From a checkpoint of a small mixture-of-experts model trained on Wikipedia.
Experts: 128 squared ReLU neurons an expert, 2 picks a token, a shared expert of 128 neurons.
Training: a variant of Adam for the experts, 671M tokens, 8867 steps.
Below are experts of layer 4 (counted from 0) of a mixture-of-experts language model. Rows are named router (the router's row for the expert), up (a neuron's input weights, with its number) and show model dimensions 0-223. Each number is 500 + 50 x the weight over its row's rms, rounded and kept within 0 to 999. Numbers have three digits each.
After each expert's rows: a language model's description of what the expert responds to. This comes from a sample of Wikipedia text that the model never trained on.

# expert 52
router:516507503469480505462530491418577443461472488521506448486469470586580506529519558428487501536454458522484389516498412487576645443519542485497460484489469460527518369506569418513464479441454525505531511486448354479522484497429587461391508556498462436512597490535533518606500606546464545508449469478483485549450468545469519451525568503523534456452484519492521602438496530461504568480413473415484573520585493513491601510478476442521450522539376438517452436490476497519513547497460499511483453474559440485699523522493516537509476494466513485554454487566407497534539413509488471596550549485551537494524448565513552531547596547527595510506466475432450490391479522594472484533568
up2:442539553427449521607510444583419435538492463582502492531546473496478470517561465553497523492440421531500474480544493501512376490451532496415460516524435555519635468555523589475479508468478493520435440490460476467430595518405468422465467477610440430468550523519539391436537537529553445542447449543523460541496472568495470569437408475477509519490472493494577453562454560553556529472532503561546449444481441557454465544466450633553487509532468577431598496516609504434558509504648600475480501502602456508516523500460502519536489615416486570540479594571458517522551411475463587453456446498446480492455505510463527485513497486496540522560502530409495467515488556458500486513532
up3:558492492486433556466357487432553592441557463509590520587478447442484539482544506504539509522496512478496510530539546463519408493581465558459470465529431526443520495554475447565505575434527565526438399560555490597586505502492513439438597541497479521462557505464512442540462600566399514561487460558560517568432530567471462547527551432510519548514426443506524495460489481520555574484536503406535484541445396537582567375443403577450442508467520530492570467458542500512561501444485634377406463569508523483501430519434465413506477526474482457519460609498581531506526519522549515571424431454552509514497569479550476483572507495440486483513516435491494483447495488478542566509497
Month names and determiners. Month names starting dates in tables and prose (November 1, July 25), plus a, new, New, this and another before nouns.

# expert 2
router:542512537511492488393487401405563472502492515562495509483486470504609448542594446428491493409476524585549461508435477504485570419516557555508539432478440476568498517433562472460555498528472495511556556601639396486441474475482554461477410556465416542553498511546570509487444512491461565510480552546498504561406475527462554539541520449549589440493507519444498563441473548515435562475478615510483473464488457447415506458470451486469507487479479492490387503456525510575460607435437612474368535488487494484576511545578503509517561480404524478485446511451445540550503447442511524645467539563532488555481461559466567477567541553431412524520503500465442506518476493577482530488577
up6:594541492494545518410445513492568424472498500572487409434518444526559564496425587529531431489541512521467455486506532410496591457497488563471503473540508462518537540529498465525576573528513461517497479606480494524437514524433527506547542501532474527534561472586552521426418450506485555524500466444525463552467428484506549462432503528576552479515407452530425524552389460536435499471471558429442526520529499464562487433532441421465457444477425527525391472445478555491487523469519564370567543512513513484557616442460569456622533534548461441445339552488418487495551526545521399599460466472560553533496468484492495432471592507574552530435541471445421479533434554516530424494509
up7:474584545511458468529424464555481526512552438573436479489469447481558466487600485479392509578510492445429560392417547557512537412516507491476505442444522410471401476541545562523539486463552407533545507597448471536445494545563497419525545499508497502538470524531552534505472476550543447467478456506483485563451512442536464409513475418481495451473413619482582507468582526426486558591490498454450460522498489565463555567525477473459412602495437510505448477412565520484488449484514493518461522446451477483540572487605369552451494422421494542417522461544484497607546592477473482498544572523523468564481553403547539612492423501497508603456462548460518435523507486548424490549502
Foreign-name syllables. Syllable pieces like ra, ur, la, sa, ma inside non-English names and place names, e.g. Akrabim, Balurghat, Plastiras.

# expert 60
router:495496494466388542380523498547587469470473558499498586494436580501522461519600446452534443470461518528467419545483465430387542518542453481478498486513443470537448452456493434420508408461504610504458555580592432572524490547455549517461499543492536447586501522510591451471551520533467452518507504560525499524496380519434540477572590499610578481450492601531521512457580583508508466486543566508480620554521490485493464565550432435480503490545475506460398589489542481431521572604487451448398489405556554495538558490476457440507435526422588450524380485534448451483527453544514488536535505525539462486573456508524543445523530523440565526515521507486517547389493520501477469536535
up0:450516495478501567398604557429513511521503526460468513506560457539537519529532577492508561584440527408506475587596514471507514510533545523561512537489510499463480438484520529544484512496563569489492578402500517553481432594543574498574553544544466487451475576462552517446460518494526476649506501556452580581499473522494550433492507525575565459509449597473498535399480536534574415511448511506486487524472469447522497602530457501544469432487577552531446569338579514481371415478611468460469517427406558490523491556473529487577448519481491447547494534555441524461510549552519370471554528539473516604486466421484546443509526459389460534527458554462409507472496509505473531504537
up1:575332491512450544516441517526464475426499561477487496449490518633460542447549454513465494552469427483564399439474491557417456473531493558505510501422431489539524493499451545414452554443539491561500534520472389575459363487426498478484471484464471451496577544490528546597487516429485557476438485472508492489543377507520584491453454576562508493451513568459554436568401485560491426476519499440581477599588460527583491486566501538509568468552574433540447540481545498516511484511453474528424481410544539521506452591456408514552552518534599458530510483483524479456468489507480458454478514476465484565601424462528439454578531495531521571440481502497521523464589435463462569560438
Consonant-vowel name syllables. Short consonant-vowel syllables inside names and words, such as ga in Delgado, va in invasion, ra in Sacramento, go in Outgoing.

# expert 29
router:566450547487464569427448412463572492494506493547552443559525475575527452534564497499464476549427462527490434551446405444556530471540582471466446447526483454533558419551468452412539480505481537494469523478559371489507452502489567442413531442519537468461510530479503512524480496538490658535406449524429464476557423581502574462496508481609648452453496410478493483582529483535522557558470484494492616537548457557444595464475502526529474507495504502510403496456534463476462487520536479411434483450569536475524561497503421474532525487446467546551496498531438579509492459570493546581491517603540487489536519532500547512540479495433440536615352496535543611408520463525468492467556
up2:435540579496400531506525425520554601470461509555432451525468524469496503487543501498384514468475542482389484431485548559554503481493561535399601493576527448523545579460600423491518444497482461492355496496568469586563448478491585486437499480495519590503516509489506617515498633545514536476466558499468401528498434584458454425519553550455539575417430488427496501563549447477519469442451453517481657511415536529539540528482463552478466466458582549550443440465469471530517478492647479503444507536466455489551505449484525507525492419495512522563487486489524499510443492492443468517563550589483545577524442566441565464538520498479433508562453581500470497503431568508529476489555
up3:526529531523455495451504591561531528487496562629500476487557620540524537484466540532474553519545536507572416439545486576504592383456565465522476487505431459541469459468496449548495475558419512538460513535478438528528463433480549486486599607474436443509439482461503577545587573499506495426542525510485535487419501519592497503495430538522569544441529533571478519513591490508549463529534509482471474500503488448599532505572433483434449493575464451436508520564485413500459566595552497531654451409556409484486546462572548568469517487408444547590536493555496541559454444553471466552516581502483594580586424551584455467523466502421500460478491525499452558523513559570538474486546
English first names. Common given names like John, Paul, George, Rick, Bob in credits, lists and cast tables, plus pieces inside surnames.

# expert 20
router:512471560491555555443502445435526488526443509528511444426436496549491501467491493497449463523404436559470455508471394443544491403514531515459479420562476497587534409543534400341447568464390561520487542558522438484493449538492621414438458500535503462566544492587541469472535489518532586484434457480478483556512484528495522562494508544540564483446487501523506487513466511501554493458533423518525465428622529594546587467423466442519525606514339458511469477490589575524453503515538483481524477427552468511535555460497425477470526479469446425551467530447400556502604530472495515484430511551570491473460443543497596561471542582501490481533470501512451477445595496557542546548585
up9:518541523518476487518541508449490482472460424493493486411527605573491501474475504473452514579523486515491479430414399556458552549480474462451541554521535431429489487428572427506499401458459528535547531518498452497561555518500487491504401626498507413596455524427535542611584535513454432411482479504481445535469515561490526484558450528454493534444570540543466473514411518496509478399430492502536468419485518505506587461544456578509454455468554458508495428415438456476518476484538499456457520480540504387585485566525383556505508429528511565466429403473517558458431387459518482492496546530387510440540433510620554575496518546524516608614544545523484517429567452537469537457508
up10:492504443555535529516560436496502553509504539449475439471520510539598379400558535503458517542430372442505531526530422418595465428488480462578446490500441500598448488522519446495478334499572470452521536517540494462519543603529530501534571517544493470585404539567535534488527480597524428510463486491520357536582513553430532507405546430545533495559460472491558550531487537509440477544505491528596461497540556492541598520526513506472513493536456452479521525485595525472613464496441482471563479508487472521540512517586457548515438528524568536546446464435477528544510504535468584514432435539470551483598517427497453531624540418432417550528511530515527523556478474523551605502539
English surname pieces. Common English surnames and their endings in name lists and tables, e.g. Smith, Brown, McC, Wells, Shanks, Moore.

# expert 42
router:573581550521534498543425435478557552393482521552548562524451458567582490529504525456433517465468396494471428559531450419522567449541455474562474439510473529524464436470562408426487450537427575555456465572571525483519503560476532423469478491540471521544576518556704525585500516533498521582439442541448542512409486490504450527565526465531484426430481529511537513505528463591507542491465558445492533439505436476510605555509446491548508587538542515473501507459552479529570568503476524473493436421543486519604553427491510512403457467500518557587507455491424516527468436519484468556477520505523628511427434528530554521464532557464498574556482432514454509425485492642552500514540
up2:545395416489481509508559463409473590550552582481477542454527400473506508461573414541484462588448526524586436541406510513530445497455592540477470436486572520457438568474561558537490531487532458488536485515493486479543364396546540482525579535438512479463431527490604459493496459545575514496475515425540416503530450484534639518551511439540510544449454454442553487468616506450504492614413458504460570501429552473566455467480507526561634422466564496504528536529411520492447494528463550525499510490464491562530530402537505546520502531552498476492494541582474519484537504534473484459481549513507479591462467551404436453455559551493499546511476623467422516470442562579445561516467
up3:539436549472509534486530460546499491461564560496535434463459444551603510506420461474475510415411531513530471444567492523550517468454572493499593477373404510543491509464583442470451558449521520529543452530536474454489493377487506537529645513516480435429611562445482478489545530449525404462532546532575455484552478521471546507432483572529494538576464550600581463429498583626534502518394489532468508550444477477476516538513551525510471509480442526435512526531599470539468474535551523542514514470559519516573508446410449452526526501378511401425447483573511450544499484556463541587454566494547501484548511615403515568545494471530604522479515455489429554539459574573509487501505
Commas after names. Commas after place names, titles or descriptors, as in Lumberton, North Carolina or American politician, member; also ), and and.

# expert 22
router:525531515490463504395500380405579511455538481499605467499515464593555497545538494452489395458407465582502473528493443494532495437621558432476466487495478477596451470453498459425365550525554544460444477533468385459527489548418594472461514534506528441565559487507595475547455582554498522544415483477501545514574470527440552532575477504505618428426447536566553496520423482563523544477534423469495596444529469560552578485515460498490503576517424460488498422492490467504450473570486555491486436431512540444591534516484469492553505531450483491493525500567413546534493463523520501547544582631594502541544471507530516550540523522485511482555416428490497488427558493533552559460563
up6:555511490469535530488528508435468505483527463441433413530577510575557575577539523533583463494489509511523491396533498545489507504557585520331453547491593501444547524599532539500366493533474519471582470490526495520535494533506563476534433552573513513441572553510502519579463540495377616506477554389497420505590483499587467512621524384548571531488511513411465508523496452519434447487503560514421539461454527438510578495537585491487473483476536465455536539422527507552413546535510447540562513521498452466504468478506521475502558432452433509593536527451423467613523382535469546514480526567511535459537495546549503482543492449498486599504502504499483390490409481512428561540478
up7:533506550507457517432521500454580469451559457499549468516549461593557479461550468494377474463467497487445448544493501476557483571421464500571414532476488518468486557485535490480466538529560494540508513497604508387582550447516551502547569602377560551493432437506546566538503597540407506480466597476513511566570535553564498468491519451496600536482421521475499447534462604485508552511465504504506521464502522515583455498395518485553584513573639588537561520489528458385552536463499546498515567511512495485521507536558496526498525468487596493559425455512596547479516516411478471475603502459539460474624563504528492454609550473482383445566474570412440507483510507444536500459502
Name-initial word pieces. First piece of a split proper name or taxon, such as Cast(ro), Than(o), Pur(pura), Dan(forth), often right after the page title or in genus lists.

# expert 36
router:554500454494511511417485493471570469413459493499524488494466428532555470520544463441522490487399442547469465456505459460513621421537575501546526432559445445582506433466528475495473544429503524470422549558574417502489443521465551424453465537537459457543532527582592505528570493498441524565418519480557471552445427522503537463531575522529579512409519560464543572487561529399525559488450527473478616531529430583466572556485504472516561604517400449467466463449576515542522471499492550452502466391538482419607533429462408507500525450454493490538474478533438503551489409513508478546525519514544527472519421543489638505501547536424453510513518437507479561449507494677542432533508
up0:500507505508479505568502526516592514460530540524447498540507558493568402503544466564385424481500545512518525482501506525493531514534550601442501431507564508480480570559541462575572554467554574500486482535479474404535519468350475512540481559456557566512483402492520500507485473573462602573561561581560503488652520536521564435443485499522546494439460487445535608489462527433477472531475486462491527460477468535569508507406485442446495496445527525469544442560460494534475528558533539484422431416463439435500508485463518523546443412554487558495492410459508561448430476550457525458578579524429561376497448447596496486492520507469476415517568355443448492409431558468562536564490
up1:549542459500503553516490533469458466442455488504489428583482528575477571503492570453517539540528449491516477460554465474524459507425564467532476560476516358522532520593549420483552435599539434502396551502470415537519548563491571423445430590497576455577531562516535474445591546586495507545522485470551549464470370492480518548546520556487506440489502548504511494585529467471469652519582598475586502472433481474473513472472442463459501508584455493491427499441393487484450533540578542468614459402499456517486536542563423544523434490503520575616494455608529488508486529480515440426511590598437481439545504477538494487473547467467524539582527532495595496543516529542536457507505
Infobox and list punctuation. Dots after www in infobox websites, line breaks ending list items, and empty table cells; also words like involved, responsible, Metro.

# expert 34
router:522497521504540577474519467429516464583409555549613547525518437653558492519561495438494487518493513621539414451415463498488564464511568488487375418419497411634523445467498484490470539537536419476541483522433357541512430536464584479472474473511496533547501567497575548502574575525437512583437520534622523563528458531504544496478498449573517451576525493457535538529491498608469497521507509400553524525555430467496561468470464516534526537455488500490509529505476537524406452568459537507462427462549458460513486490513455480469461451442556561544478516475499467571500458542520434496486493642491532438522409477521483565520478610458541481561449492489512489456524569596565466429496
up0:475596527560527489397447565491498512511469612622439510647463433486457445500532532487432472581442466494481434522497484456513505495641463509497549458471571534536503528487570514442505451579415503528416462510525472494445571510445488481465380525492497479561497495573503465519518466535479457595427409535399542486406578512459420490448483441495523550515524567503447565530512522491550524386493483489454517494514407510479553536533474511583478551557457606406471500530511526497521549474492466439556535530487495457513477516520485557457446509557418549609384435547442559514495611509479523458528457454487565509508460490530525560404526494545435530573466496512485387542551510593565549447501
up1:532487512447421525407574473475478528489596489467531434566528495423459522493434558450484471513454518455524479607530614432435534390472445547495504512484511520530497555459542452567535475484514534489445495505493421529476425490589521445468508552393458523470412546475514541540519460432442509465621503578492522481540465513499509523485540461479522501520495529500527521382572511503499545500517441420450550524501396518512496453588418455540404529569567451526510503502464580514580446443607441356407466497550492552558600521589554570455537487513430511518570531543506462402509529542458486574502546552495485416510543515429516477523511521507479520505503562595432436392534569551462506592580
Past-tense action verbs. Main verbs and participles after a subject or was/to, such as used, released, found, built, ordered, required, across biographies and descriptions.

# expert 30
router:605506453536451536463447442420522425485544578517491554583474496527509468436542497451532477519444497539494457457497457531492560459469542415551483454519440411535517449442507483496631480413501518445516478536592398475502411437502504393447553525514475510487512536563620501515499474509422454533483440514549510548523499505480531523504513541557628558432588532545520506551440510467503508571368647456519517568567448541545549518548532455523499468464494466471531495380501535493546471471423535401404534406562509410544530533502467446524517443534512555444548547535438595566497520579522527554452506501472513553465400479542477497457625573515492579557583437500515496530482471560479500536521
up6:528437484439550485450503515470517528446519632454534545428430543471503526551511629517423538477431470560578481497417509568420509538497499495473530561533514432562595569558460419452440520512481564529516495543591453507605469485359515465460526524483519431560448534567519472501402445498396483502487466517574527521438455550540550522487496526468535463524557493419443499620480543551489545461513567558444589534496560478534458477473479486590486554514441369440457548589456559531474593494456555469568536531453517389509556444549492483513512420447501489446540493535505516476477500533501381471460501481533481471379562522443472510406601512463518430533496552518556581503481546529526526544488
up7:515417445536472568529544628480467457429465526494531477501446447551534460563467459558404523438542483496445455500442520516591477486590471475475518421500487549558456479460599467470431493400507516534506549560531424513442494517520520477507510443466523569508529424443492480533499466476382576489498531425454426543575569448451521532471497550510538558511494446501494437553475426476446572452458512526389542487524470447478526499480593408551552462501398538568578497516490559529477416419379421507475420550562545505509476519496547446548387527430484417535512512519537424448549599455496496441475476522469582482550602547493527540467431565507493462596489444502555512466465589526619504578482
Mid-word Latinate syllables. Inner syllables of long Latinate or foreign words and taxon names, such as cal in scale, cu in vacuum, pos in Apostolic.

# expert 46
router:417500606455524579461544417516587553558457521539580426529455516483532462536483453420518405483522461584543404514379391423495579454498455475453457413467453440578541506468549550489556533421538563436507495483540437600576551536447532449466533530590443528531503532527619489501555498485547532577485517459614463531553464484512545494471507531638524479506509451464546509478515564465462551546542437500480622574525428564468543447519476542509494438491526480493495496485517607493489438495480535493501438458506418435565509536520455477504583545500547489529425461549512456534589518567517490534497527504464491476443443514475464594541489557510461500515424385488494582511542526647508509510535
up0:547504502491532530486486474543553534527511492547471563460486476560456460442509566511467558436409520575568412426504467528603467498464536483500523435527422475467536456530509532443577340562400474508492491530534442496648503510476489536417566461501426428582594520547506435518512466517531491418534557559516537455513445528500558549443512508447531563508560479624556587500545539400475509523496478545540543485530454495543543583500475492521502530524506544470483480476621577421466510530570525517441512457454569539472468394479526500368398386496532445456551439519502500573453409559424586471485506502523453467544529494500502638513499590485517446540507468480495385524515509465541518462480
up1:656523512504544590459535400527478435477524472495500469500400489480505480506472476507551433373421489481461453536433377524519452553496471493517498501495566440516453536418566497363538416544429478566486461498544484431465468480527516491457447435551526461637470472504524417533467480587593494567486510598475453522555473512489517561525487559467523478479568467491436457599503520432499419514432438461460426512460444537488516463437464479535453460508513516528456505556449444481520476456456501526521430478479499457436500553609488512483421529469503511608528416483448490580514509453470455446553640575469577490633376510470501492500501505427499477517454561596539485482509454507468498548441
Verb inflection endings. Suffix pieces ed, s, ing ending a split verb, as in remind-s, last-s, enter-s, cann-ed, plus whole verbs like returned and described.

# expert 27
router:565509459509507574482535433429587495465390573531559514464572458529549427481537466434493450477443479512527427484474486505577511445544586560520479531537513475611459500404564391447386486529580534509507504571604390484526514507490625490433489563487531438566487500503596547507585526524504539485473437542548474572505512528488552499484549530557579483433466569524544551540555493408550585466479525460563521496545489630498585522509459532520489516502450462465497438455596483474477528532494429483499472423584509441690486480565461529518448484488497515562479396559494512532506511505504480519541511396548571495491479607528585566504515532425478542524454524476485496449465501592519502493482
up6:521529504460447554479466421592511457565511554519516514528513502507463520429546488506402391475476534412489430393523530586581537515505532467564552490537497571436471495461487427523501514509533556454503370514474459456501510486481536494483524541479541539507448547549538484564485463474460559471526528564576494570532460458439451431515462486454525359481544490608563570502536523521550395509485529373432557578442573407589518471423538591586570440502475369521471523520506449476523541475503481606475457497514458462490459482600462462541532543484528498442443438532499495456507465515458535463481482493451567401592436560478457506535465563554493488440531523494490430505674565490472459565477
up7:599484429438560610444516465490498463507453396537560669559573366499466436522533559503422472494492530542458473518501451479445460487479479505450461494459532418471416545379560470469441483516599503484531530498493474478510564472474480508515464473450457538476556489602506499465555446514570469490452467587527511487493443597522571473448392558517524555459483477459514488547468512486539560581426540598538516540386513522592540568441437557438518453569452420574414535471451512478447422532459419580514541568471540472568473506541491551406479561544481507510520480523480577531544479460542483475460518480491518558453472525552514556426569558511481598541530557455559594455524502497512522428513
Space before numbers. A bare space token, mostly before digits such as years, seasons or loan dates in sports career text, as in "in 1992–".

# expert 61
router:551505543506489513462571528532466480460459549552543491528477491570479534525502495496504457483441474536549421432510508463501526493543514543421488510471530429548464546467607460445429524524448465450483544556393389574481473514523607370457494535554520490635531513548572506529534535587492452581423487525476424570551490550447574506543523431511545509476504525504511540445508523492572511505410555436516560523518480612567569470400447540532469540540497424454522421452511533464457502502472609542486407443495498466671526404533548522490464427561474571527474487589359551545483457492458516540456579564530533505496491570504487489489570443444509518568587511461511488463491522583455466599548
up0:515540525485514491499538381405551457505370442525497560499527512538507499433540471501531465530503495533526479436415481629504626443511480552510513493530453560422484493495588487470591545546502478530521509471522474511546485496551494424416520530452480552555446493524551553457486467536525516555453486591483456562487470472551469506540456483544566541445519427500492525492506472471492460490454447482525473499536477468536542576502568450507507450401476514530517445490513454510510549448538557517392514458517458414556564515551410492458435425460553541519536449464524481458417568498458521500527496476535497503501407530557505469542510582493364567608422541513522503462553320577513623393685
up1:515486423531490488424504486437509459524471493529562568534516489645447454528546424491492417557548503615532501572478542617496474472526457612449558494570460519514479550518581554536485603430500524473454379547517469491477418552464454537432399553544433553537462470448532490476442421494509481587526447451514539569448483587478424530524478477567552493517477519545633529415546506477474544517476532395466494483501400502459535582409472540519475533474512472489505492552524524457453505491450404492529405498529451455541498454474558498595524606456502567590489532482446596423498554467429632467466517523549488550520451568491579444468472540547479507496457474403553470510483449467503510480493
Career and competition terms. Nouns for seasons, rankings and time spans in sports and biographies, such as title, final, debut, season, place, career, year.

# expert 28
router:560507499466563543465466430437553507463494524550559478445535455525524482544518499397489469526465442531508434525455380444587541464487545513581437493572382419510515437469538525496538510492608522519537533506641448461503483503497543482442465483507417464569493568543535538649471549584456493510494506456627605560491506516519443504525552487521535507451469428504533575412507559482513559491460575495551593469529431443466518515406453512526541423527487554454489466470469490499480487492440518476501491491515454487692506410435443599521527495460560443526501500416472478558422428526450541535463574555566542494446460492577541551512586478533512471516501498451463502433503582611489513482551
up2:514520524527511420532528509510559558507399540475539422519483533484485517487573447389602491504456536503375574458454503476555598490474563497418561500462498496507466465420573473471441564427394513488452452484438449496391540475429536506531507624503459477515481464556504455487497500484433512454439416576527433633491441461476530494511444498506504438350486472529423578548505481427465524518526531450487546518558580541544570441518525406554439566565557377430487492465478473451448527440507494512600434409470466369498512517592474430561536461502559488486477478542477516440504491517500500524536499559498450440533515534519448536546494489406441477460525530569480498460467478474546430593547
up3:548336548533432421512503425580548421523463541488529516483508532512501547406552515475458497478481466494526486496429619499409396516521500592431557449523518465595580511415503437509472419476470522537553549484443485496502436490462561455481441593506497479588484478492508515514523551531466535531401520575544498472487491536492643516438479412559512497423548495544516520508586423354567541526471438445566521474514535557497544458556489470417510460545562482502551461515454536522556533552539547528539520536636458445544533446481496517608507573428513493542551503521424637474460542602467486464538501525535504419425504604466443478521532487465474526500535505513506538435482551439464524484488
Indefinite articles and with. The articles a, an, A and the preposition with after verbs or nouns, as in "honoured with", "ending with", "to a new".

# expert 17
router:611443447515501625457506521532561408498490505474545502466600504553499474538516460435496496439521463635426479583503446514489505438559564483526369515510540436477522511448509396513506537501635549576476519605531465471478493621471575416468505513570541493558554506502618469605553533532449484513511520477540542545511536581558498438557482459543600527480497507533534553504524506535488565450511496498479583457511515629502535579554479481591524482545476434415441470510416485527449485490474627538499454386548543490491529473402435537482485473526461495515468415510468472448536392538532451551452600501505443493502466507563496498562547512517409525506480454519480447473536478554571473499482
up0:395548451488542573561514516527525480526408452508451619605534486518576499536526530511497511468449592521459427494515427470563548529459477550549458404532493578425560536428505575401563470495479515432462515501591497424471513514562529432492515548547468504467541512522575549484576550458515460546469460578513629479543506592454462453541522529518602501430420525400423530440493457474454524514494556429466529464559525568515498582532495525534554498509474465485504381485516445629467485522603533524445487502480543384509507526424503462489461448454411539467524493531568475473611493569478468527543521490477475471435434464441516506532527615459386410495488464517513473589544535510447522546524
up1:497410421550450575570431571459509461526440532513540500512554451567509529445463460532572472462493443580484490478443547577592509534482440559389467472502481530542490496456499549456459417538499484534502442576488483578517500539446607512418494535518445448614394484490499486425444524498461523487484464457518584539407458481500541523410451477481538531316576522509483589491424610467478573539526479495456524556499567575479493502509385456508518507553508561564489477486471540498466568516478555589492399501568462498507448504466504500642516469506609489556474446511506499414474437463490550510477574519489469407475524513445464552514421433520428499528554406486472548525489564479532499401524
Name-initial syllables. Consonant-vowel syllables beginning names or words, often capitalized, like Ra, Li, Ne, Ro, Ja, e.g. Lobophorodes, Darling, reliable, nucleotide.

# expert 23
router:484480495525540602400507462573505463513439508525550518506483555536530507505574468457489485449497384554494480524455475412508609452442540552529530432600444474477548398510503439472502633508546575468511537461510432462525490442477560486392468572468475433489539487485593504507443552500475518548421468580476564540439471528575498423527497462530581548415454581477473460535453548377512556420420606436510567438560506443459537433550497523497460485406533493496518481402580546550585494525521572493447468505563540506607573417552433481440415556482528517490469522576388494493505532502527454540421546541540576568461431602497479502472506525498468493528478479503487515510490494554473571516544
up9:511340391547531553504426548476492477389453500517507535549457447462543545514542513495513514404577360422544572470428509561499666436500467439522445567488515476451472509519565475482551475514538506578440458499515513418485490503476480478512524526509503381540522544579528458483519505432515478540403518498482562528484561417494488567487453512430593488498522598481560542553431495471450548509460531434412508461437514561493521448421455524510515475464498500499523546496615444542507438500474455578482512455580547446568525517541422456501468409498542463491554451478601456514536502455428433515382557540470511541568549532466500468485485572433470524550440463467510484478597414504496546569575
up10:477471495352488564492439378499484400449581493567536528439563519501536429544525522508497474542502491583471484445557407554502531493519505508524511447551457528417550444577538482512455572424511482425493626501516444531563487485517545417510526556517480484496500492500474411451616565482480441559528554464510504464427411507526477486517481456580563405539518492491601456498476455493545514557554497564455542474514417485507504521444529497467506599463517493324493519446597526459499451414527528485464496494457539529508477535502361572453438513437451408439477481571467565471465407461423500500521517545478479471442513544492593547500441474465444499530546463534482439463449351556511545525472
Foreign name vowels. Single vowels and short pieces inside foreign names and words, e.g. Bildhauer, Haifa, Goiás, Colantuoni, Zeitlin, plus table separator rows.

# expert 51
router:537476520470417509450524516458488400464534496541573550528502525518510459479486514442449419459507494539510417553566482479501554430623507483464485433455436402566507463488510450441487476469550514487513525506407361594471453463419517324421531555564517435547555460513545459498477521499441551473447526557468537533477517552420561536574471426548591463467536555530528547527591506510548496478446495486452542498533450549572499524394461449536452528570452455440539503499512512506527506487550558429443428486423542486645518480538436560531526460565523509487514529533414513497487515464492463612515541539482537552548450592445581490520601554440549552554539474496475546415551493588541450563575
up0:455459543534516523443441513542484504497450580508477507486452444520541505497533502470513471446525524526445550567484442522487481516477484613457546466463402481537526559533641536544599441486461560583506562501461465549423552536527493519505455534489569541603456570453536515493542518539590460566455547516429526470410522568501499425539483478503512520549567480589514513531528482527528475406464501503612463435473563419527570422557505546507423481504418561456496465597479467449481478491437381442516481503540489536511413435525565481486424494526573488488466531585483491476406542456528478443477562593521487523501556611585607475478464459450536481612446393462478553435484478648524487411495
up1:487545511503557468512543462529546436577499520504483542393463570539577509476581485550487411586509536487458436471487412501452510559566519486556457514561487546563437442508475414455503592556522507439545466491630547504617483537453509550521551587622487507412578494607495483542498490565474495574471427457567420525536479495444532544508541473542530451537548433543492623524511530480514501548479475515506530343551517420525459489482423560477553567447514388464500488479504559542409463443445468456485575520489469422516558514396424417424549527516537478487374479489555466490537533501463468551496448487546542542508504571459530602516561505508433517421496462524506543449497468528492416454474
Directions and regions. Compass words and spatial nouns such as North, southwest, end, area, region, side, often in place names like New South Wales.

# expert 0
router:563441490501442538454481507480650491436500493486520495508488460535512415505509544464524404567473454567497487492471416467576573418547593453536464435561432403571476464446559476477421520429555528424512524557580377468540431514441624401466474474497438460554591527506584511519541527534471502580474463480579467567593489586534591444561535462520567460432453472515537522549521558465587567499463515446553591514528452558467645531511470481490448520445443450521498517419535556531456504558479486436409481462551466483626525454496455533543531440455540526552461506554434469536554477526575469554488521510536488470473487561488529472518487540513470502533474449480415544434484484581553516481494
up6:528494555521566527491472499518505494537443618453552602450438431596506429496503456337447496515448440484498459508482437530483529481531515536447565457389503468513494429493549496477494458454454566511529515556500438487493502497452585291435455543496541504609511473513567530505510477544486515503470503545539550610441503499517544529463504462551607416502474445520520530494521515563479511462486525513468564501509455518498518506471497511497517479535495489480493409523511512565506444512502498513511415429504420430551519394473477432563521455494492507503474501511428667560497473480400482556461623551523592499504451585570519527507648486385496536553449464526526364498478551529467503530533
up7:553599599533479465481577479632563469532463574554468325478455470572507490488483517458435486504442474411478498509422534539528618613445396503515511401488554522482455479520506605516496529507501462537472467510526522505481493494539555518381438484489528556503608515594486544415380465453550530535538543480468443500531543545526547538390546504569474478396475489611495528545468540494394484542506471495456509612501527493472460532533509483463513515513414555564506466521483492431516430479444429503488474494511476482497523464511475442548479539552546536442402441407461522460488548441533431579422508554444507446582500541522445566564512549453576579466549527544500480448461485463497478469522
Table cell separators. Spaces opening cells after pipes in wiki tables, and colons inside race or swim times, such as 4:11:54 or 1:34.06.

# expert 48
router:550515498534575561305536460487606436428484508503517514525452489578551483485532530460579493560445482454428476511474499519508500421505563541532408449472512478503475537537545523371449465506533555465437539548520439461541471546429564557479516523552435500516574561461634515567564499521495485497480492480389449507453488498504593467496593549596476485472452588455521548502490498512535521487477534466547569428494494533577494529514428447621543516518492511435464502556532520527445556477502569534474451423588513518573477469499429424518503484435483457518538505576411580481458395522563535536490514641506606469494501525504510562481488524487433455555405438486461597490521515596528471524571
up0:439471506500555558536595508554410582502441459485530547480447513485426547528570520468531448446422498539520488513537459537496529447497432485401492513476427568513585522513498423473505505429517563542441489531441514543401433441484463509531469578462444489458462408503587559499501532522501540530524514529516459562557530572435552534503448556532509472537563547470461487409505482483569435478408522413428505554572446478489543478439624553521501529515498431456460533511573495465582517514601475415457519460457482394461502463532449462530407617513599529546494449400496576543456516526465371576469512447429569507483469482484478431366475530584417526517505528453409517536514519421535553499453
up1:539447433400467481462421539475450551484588531470578520512488514494434523496521588502497486533470447523488442466418529383597632495459524542590504474528551464550421474514480447467464444465519574433546539511556509540550460524468621427499477447513515506508504544503495511551446431482477595534538486482514503468465474578515509404558525429491497440586484470550529549504505524554646459543468482593531530537474452480466451445476469523433492448541416491529392527521510468545503445464503481543484493504392513435555674547576522458504570446545621415429496504523537478482512508490471448485469519469522460563592466570436561597509566575488565511421469504552490463475558435459500456563468
Pronouns and be verbs. Subject pronouns and forms of to be in biographical prose, such as He was, she was elevated, it is, they form.